{"n_layer": 14, "d_model": 160, "n_experts": 128, "experts_per_token": 8, "d_expert": 32, "d_shared_expert": 0, "activation": "squared_relu", "moe_layers": [0, 1, 2, 3, 4, 5, 6, 7, 8, 9, 10, 11, 12, 13], "router_score": "softmax", "normalize_top_k": true, "routed_scale": 1.0, "balance_loss": 0.00589, "balance_bias": false, "n_groups": 8, "groups_per_token": 3, "init_std_router": 0.0318, "lr_router": 0.000381, "vocab_size": 8427, "norm": "layernorm", "norm_eps": 1e-06, "tie_embeddings": false, "optimizer": "soap_variant", "lr": 0.0045, "beta1": 0.95, "beta2": 0.98, "grad_clip": 1.0, "batch_tokens": 65536, "seq_len": 512, "train_tokens": 301500000, "steps": 4601, "dataset": "wikipedia_en"}
Below are experts of layer 5 (counted from 0) of a mixture-of-experts language model. Rows are named router (the router's row for the expert), up (a neuron's input weights, with its number), down (a neuron's output weights, with its number) and show model dimensions 0-159. Each number is 500 + 40 x the weight over its row's rms, rounded and kept within 0 to 999. Numbers have three digits each.
Before each expert's rows: "gets" lists some tokens that make up at least twice as much of what it gets as of all text; "comes before" lists some tokens at least twice as common just after its tokens as in all text. This comes from a sample of Wikipedia text that the model never trained on. Tokens count by the router's weight.

# expert 3
gets: "was ", "is ", ": ", "(", "be ", "been "
comes before: "of ", "in ", "to ", "and ", "for ", "on "
router:500554510458459466475494438561499412490545544458430543525511514469501461566534531479476474502522506406469453549479542494553511495497573541500515449483391468489483541417542482446500481533523542427503583500518475507516408496471550492460520537441527494541467548560509491508548477537403506454460475475448505463522539503497489462491584559531514511532471462527461536550518452519525463475493432514454577485521489489503487487548515510561460504488609493457531502485446433437532548496492505
up0:504445459519416543506426458449498423440505485464481529510404487464539513545476474520441507489505529492484463521517550568475529441528495498477546545442477475505486562525552517450525446518546562507520506522520514467521469468456572420496467512534486458568591575536568480564479515509507569502460466471500448527512407538472516425494509553447515478541573462484542482513514559465554464545525500486406541522489494536493535515527492437516458500472433561471534494525492465576525495542499459
down0:535501511393509494510491489501424433496500409483482482469506474520409439535490415497458537563487572538502514529528501476538473494500533462526532470495537531485420544504568492516489549514524501456537592521584494505454533474485497483512537525546552541542479585580538540497440464499531480482503559509451498500491474453440517456478501531519585468478468521467557473510513485456462461534533603481505549483526507438529519494387477512467526429459471467462507460553515510463499430467503441
up1:539509518482485479438505457428506527443490455565503415509497549475520541467437473450555472430468479516503570464444531469500491480490465594452473437497456561502501489573469479452515559463427529528478567512560516560560477491514528541504411545454492516502478457534559504549530469429466474493512439536471487518477581492490489501516410524541515484501550507528522510506490468460446527564513435537543513535470516524500497466607522457528418541559549451480508522523485492506538468549495576
down1:457482450501421551456499422467461522493468537506518491562532449462483524500479464526523516454546492459513490510453519520487426536585585537497475433469502518531528533545543538491466527507499459554540418506477520532529460439536566475494507517520487499457519572588549471477538580537456483449456513538568518518544471484562595488473496503437484516489519520482482506409476478436452531453555492543424479522512438513506434530483465512518505503488466467454486561536520506492592461436587492
up2:478493437476435497525430444515425506422510536435502467490521526468543519522499440555542504529556561510485467450516520553430430448546509519441526441509478460543513484566489513498505492562468550477526543447526516494556535463545559540511583512489472574473489530558536508509474403471483501502515499460545506511512487527466447492376447578480442518475518499505497523504482485481525472525527516537458495475524479548503433487553519529584410506504538504465475584579443496503479537449547483
down2:522506479501522510568442505515478509481555446517477491553525561433503502507538574542516590482584450436495496463487478529491497440450508512526472503506501465507550455492482482569478474532471569523468592485426538429548533475524472488499516527455460419476469493520517448522487413511531503544480455529484492468489475455497518541412469461554533580451447501552532482460547567518394453555527524478530499472486478508549487580477509539524427528501473502538521487455492472444594541465560481
up3:420488411534465451544465559529535460527612546508519570430555482462537445489499539565482499488426489431537476507503480504528539487450537463463459492496412416524515487493535499601538444499519536443526560487554446509527502525466482553561476570499507426489500538530476434449527576487466486435483563492513496472441551483522486543471525533486576530488521470520537489518455447527518464431532485524516589426467514493498504487490520504515564508472468527519522475512519472433524476494497490
down3:487542499558498466423471566579544412543439470469599511559493555405433457546473520493540510470532503532492508578486558497547449504533465488483520494461515501512449505473543521441438458472495542566596484475498440457515514531519541511528498480482526480564545463563517500502521446520463453441533514525465426494551480463500491468489484464527495491381510514512441531453491493503486536521516511481482497488532531448500488488416547552451494489515554449524461559548543519514582482428506531
up4:535591489473506514453426474442561434515460530482540522483480462568538523440524470484527480497621550516438519498475523490514469450455516510508538468461474497551524486464524503489604493582519452451475473442494532499517477430482482456498531550440447495474498509529508546499514528584420532463479471458595554501594438478452500515500543545525548466524513481509431449521507511526418511470452507539510507436460490466477505466506541429551527496503512495474594476521496478529503509569557512
down4:466513384476501503397457508482483487444550561414539513480462510433474543499547590517513543506407466562505463532493446555513489548478487472474475520501501475500557466459510511544583453580518496526417502481482474433503465507411459485554483492493513568457485474490508477397576500452494521489499520481501453482566472496486526555561508544500562558505492457522490498514545472580463461535485510518544531585530486490468478504455514474489483531579498505451495463515555477488502518570532502
up5:545498524533477464502435410504472525524561465550486465451504424479446555519537509446503483489501426482493546532554494448531507464526580514419484460472487464487507547513536479503458536476558453466474517479579494537455504480502506522456534523513572459496457508523528596502485486456444469509462558509478523471522479481574497488543444460547526574503549574540480529480473382509505474431459612513508495515575429543534455526544463558529488497472469459493449489490542533431497520536539521
down5:583542518499451481504424423471521474513485523532467465462465404540476522496489491546450441537572483482472483510506452500499484536517505522581559560475496511579543512510549491508517472538559529499532523456555521564533449421575527468504528545488491453524497539546508446542456494522496492472511489518362500491530461440457439539412505496434519428505507393449536510495533511468461487513513495475523500521547528491499530554531509536530479391521463481561491485498565484554449527511468515

# expert 62
gets: "s ", "es ", "ers ", "ts ", "ation ", "e "
comes before: "of ", "and ", "in ", "(", "to ", "were "
router:518485539498503441547523523528484493563582494507440493573486508512608575463489551526534462455524437473480448530529463531520511510517514496514444503550488557499438501470437444524514527444488492561514519464525435590449572460488445458481497501506494553564454466521434532419574554424477474518415529534469476496521535465509519529488589484533518512493463467507496478536556461505490469484567451468466526452549474496508444553541516489517556518547542425513531453456459489462455501480547552
up0:496514463480476444566526505477520534569639521536501500498521474491518512529499551504529568511437486480471534458472589503558507591525511519506445469491485524488533539496491514520567500470451495517392570409507431472459484503528491480480476485499519554454486515476466447442610514497480457516408491459541506372538496514503553554523471527523548449499426499448496494488526478433533498473526535493499542508494507499523457558472490554441519596482469543532492494471443500495463493474479471
down0:489465460453509514545529419548493522427516470503474482544513574514466502445441494449540488485412535465496427452457558546546526516550550484516371487499517526483544543524515468450463531506575503472552507528474476555476551537511555535466519477505492431579543501458509507551482430468444531473499535531449544501506583500479453431522446423470487511492526474485559483581566507464469500525517503401533491549538490557517522510531542424509472540527467512444466509466512489511469512516529558
up1:471529509471494412451544557522552463520558504498566479469407472541497476433503521553490507457526552501512486547493480539468483522439528482492531497494484578448523522475542521518453571518494478461529458514548433549464479477435540538507471494527456469447452589505476541475559605450477472497439567490442480522562486563543469556511516553522470492472552520483447473530490440481479405549515584538447472541536515478414551577559485531507457507453478480486497482486473478497485448482529514
down1:574543532528482546566514483471505508538488477498458504522448513491486561441463468427487510526483541464506494489479549496486435406505493548502488473596495519544511445494500489514496542526462481485463502445430401473486519473512425474506498525495526456422476481471459572458563543503495502568536501442526511536466477476534531446400505526537446509420544583479477508462496477483594505530525520607513549498510551525490497459525495449457433519541525480634524485549480516513548519512506518
up2:524521371562477424498539523541469417488524497548431491474513502523555445518495537461480527630489522494448515549535459458442520485526523539495509461496514484453569551513462503567491560506577466510495456447520504488481509481556550455476432484458453481495470473500477514479491506486491478457500547476526538521503478511554496402516471526553555487559544529514542414484512441477447463499511473494492517486466488504431515525502468508513463527503523581537608516562409504520561485543436504
down2:542423526474552516483487430472511410608523477624529519488536536463561485527528494453558510498429472516464490539467522482465441498497486537475541463549563468508491479456540528453493487527471544537515522462563521417537538493465557520482526507448557495499403470544539489472475539502474504514502463538439494462483503407529521494477584470499498473495564549513509410458469551425522587522446490523544546516531523519482472502455491507512492512552434496461443439521480477525470493432525511
up3:496539576508535377527499529430518463511525477508591490520487479571527608562520576549448486526498450496448511516463521487405500426538527454613459479470462467553467545510502488537489527399486482500520503533563512566425497427507534446463491534535510508506447517494522582434464535459495488484509464527457493500499503458454523495478537526500548517521489471540473457541526425464464501486549507476505447440514507534513434530496496585476518533511474490531553448468513521502487484490528462
down3:479524428539367512511484432551534506446488584472379512471546511470556495428519512504503490492478531528512546468421490542506511392483556511521464515518463534516481472520494550481533491435454523570487475479472474526506473569516492490478501485513530470541491492569525463430506506552516519482489539508558501488460520544515551513461514497537431492537541503531501524509506435524547401566500391518479475580540432453496516593535488525483521542480499487492501513541447500513501497414530530
up4:599518539576464481461482527489444493527530523439531498492483465510557524482479507523473498534410399549548497555531413481502506476442483385546541486554460496461532481516472454610492529448501475521552502535455522507480548529546498524469432519523496484540470483434504551491521562485529509535481510510532500467517481491542531410458544511509514504467441460559465425463505476575479515569448524537507402472538447479462513434556492529525517531490572478508510555506468438498537492472520497
down4:453489511534513481514436508515501510550534561478468443490523537539472475472461521554497524444517532469519573531500556585520499528491483513500489514487510542505465506425614481464435538487582522469460547506547476513481550522487465528534566462482490539419532510537414488507505500528543480543497595530471533429462475417413502496455445460475505549438547551520460488522476524519463568513448557458511481451533548466554529508404522522446521466458556481502506480446565469494506471496406494
up5:528501538520565532524514504481470415498530484549586573539477520482536499490464552492503501533449451463426515522530381544539545508539553457444543503542494503505538441450503467464466472565518511545530532457486511506445531519466531520509436635470466498474487494551458485479539530489505519491509564478470462458548578598500500497442590463521470437476508457493528444531542467505499417473488442503456556410524493458526487511536438526487523541480468466532504509496461523470534482464441492
down5:452432459469500458460526537592474505490474522528543482504496505466551504518512540556481425496433457487529512507542529449525533495397489457505524516512494505514519502559531481443528496493477494529425466526497512450522504516542506460498529490479511493554451506523469530606429575543497525511494538511529459537414456526514451560514524447520504528495478508472580510490444528484446507495519504537533500433447485420488556476521538604582457445493571482533497536374534457486542518473404486

# expert 5
gets: ", ", "(", "first ", "film ", "series ", "was "
comes before: "of ", "in ", "was ", "and ", "for ", "to "
router:429535499538460517490556469542500445483554522502518486444474547496518470505497502524559518534536420459609571495471557514532514537532518553472503479499439525517482542500505457481476443485526511487574513487430469453509514469550551528485517509462481549526505441429461435499459479568492516523447555511568505423499550564525503455425511506457501472536495503558410433479485523498551452448506450476506538561460390468545535471521498533551520516499564472537546511591427504493533505505565496
up0:485514460520474457475508533498431508330479528491491509547502495464541448515457465550489487488536449527522443513500460517480475514552534512474555546504509548522547511471487488486453522461531545492515461496471507496528442471531475525463479550481490573523433509563572483503478478555496536444464479541531546553475495525512521481515561548530453510486492456507457546536551492507511484540567520483497495470442456552467462548517418530576460500501583460459541513524390388567527511521499397
down0:490510540524505529547543495547521535493562502543466497477517608512489571555581502562546556461524491523450499581419510515497488580480579438474550438476482489494482489474475484523471428540524554433499552509527465461553562564416461545452519512487410486499474478478424516509504499515440467475540493496449473473490512505490495463524472472450499490464461577572527480483483570545550438530459508520450462495500440503516444541468496466451458451510511572537496430482453471527533442505538499
up1:510512476520550493439573509495543562517443418465500523514430541537473522500527442472519531521446484466569544534478506454547495489493471513485490480427450497458470410449525456480541470463501468558486469538440482577436516546494564576537477533474501524528492565540478529516576439453508519457505519454494547576493495528557588427527503539481508510526486538520448485480532473430452516530496511558448446448537449379575471477504479530532486563536502476552509477544490521473449515473500511
down1:444431483513553512505470478422465509486535572512533560472538520519508521482506571493461499489503474549475479480447465439483536576507593512468521549502495496488506501570493571573539553479520534506588542438470502490536542531520501486439455527459470477462466550503566464452502482506495510532427453450567536377462478523537480449518488478518479511509425474449552565467534466559406503560545543478534490558529505518505477539515491451509449464521443529489566532445475442457504461492458493
up2:472501511562510430567430531481509456512489448546491507561496498429452476521535525482499485435543450496509451489455543521524472479562487547499518493519567527483490522506456480483529416505571493475557497445520496521558496528425542440453453525542576555544521496476483463425430551496444489479408503502527461425520538453526442456462547494552519503514522457496494513501502559479466492539527522541434535519547513476506486431460476507398526550485498546556598532432548474484502534550562537
down2:560445519466510487425452456534532525454477519486499516489509487459433537393527549487498432518605495462435543475530535471542471476533521478442448492563439444508463517586449494399517466518473483421479535483526493496469553544543529426545519477500468519473515495447535538470450468494511568506498481578512543575478561502469507452504465525501418479491507530509506525557527487531498520543530467519407557500496478524574582538548545495510512515527449428492516502521460532450528529482547497
up3:393529494469561546544504440477432477459510543520491442539487481540514485440461525531507579548520472483607538461519538426490515515533475550504549555511474516441518500519476447494521532500544525549505469546476510469513479462456489468477479523430412545481536472477489444425464545497456517589427502497497429440471574485518471467487521535520495487489483525508509495524452500578504409549518537543464495504459450468449476454554542599488560573519480506503569505560468469494501524545506486
down3:448468509506528479439483498485507547507531563508452484534509459478518450476489532487541523597490443527514499481451555488609532472393520516578518455515560459465511446457476576455538515454505482533514490472557495480501454556444567511488550427532521479517535443432491569555444539495504513514509515459552483502497531493465492533524509504495518513421513447544425453493492493530585466594506468570530475477491514529506489521456521522478530476450547447440466484449534535539438551445531419
up4:513465468483447467463464513427571526524552464531491486501514421478528549514520455417504430482472503510525492588455524482500558511545504583490517478519399492504481431500509422565493537553537430471476524550508551520515447496459516507466517466453460504543512564443547494542531468514572475513526440491579549474489511521533532511521504461471449516569525431531487472528535414490520461484441476461475548456519484568495493432526484545525577385523460580503486499524539500493509524496511541
down4:555454496424503495474466526536472534527438488414507491529485476444566521429519516519555563528517452498471506483527505505500524468543496538470495494444501512484487488585513450538464535496458496564521496469524572463484526458556459509491536501469563502489512517464474434443467505501535463520516509562505465469505472401528462511564519488520490534585533445492508466571505478499488523596542396477554459467489516498499494420488556588482535474479459524604501463495497411546515594419520492
up5:475575496479492522512487536488479379511419569450513524544476565513544480529526488522447559620553523405565516529507504513505523449409502490470512527454498526453505496453494530521564423491487490491566459472501525507459554424484501467462520509500503475493552501515483554446550511512489487489426528459547527569530455517472486486509530563528462560476486470452504502521531457541468533522496482452436518490470429423568475535528543547476528541489502489535553456543478481490532392453474509
down5:503597519520513534461487563508404472523551550476502503531503476512569427528496493518466530553467487573558437479475520572487495493537435491502506490544534453503551562522467583528455493440483495507449521472497542515499440509397509481498424524500415527491561509508501489447474525462565491478493481560488442531468438509451550562530469481520504478461543511469485466491542552481526612519504510506540450498518541491429471505465450565442461450517523470522458441499504507408455535491458558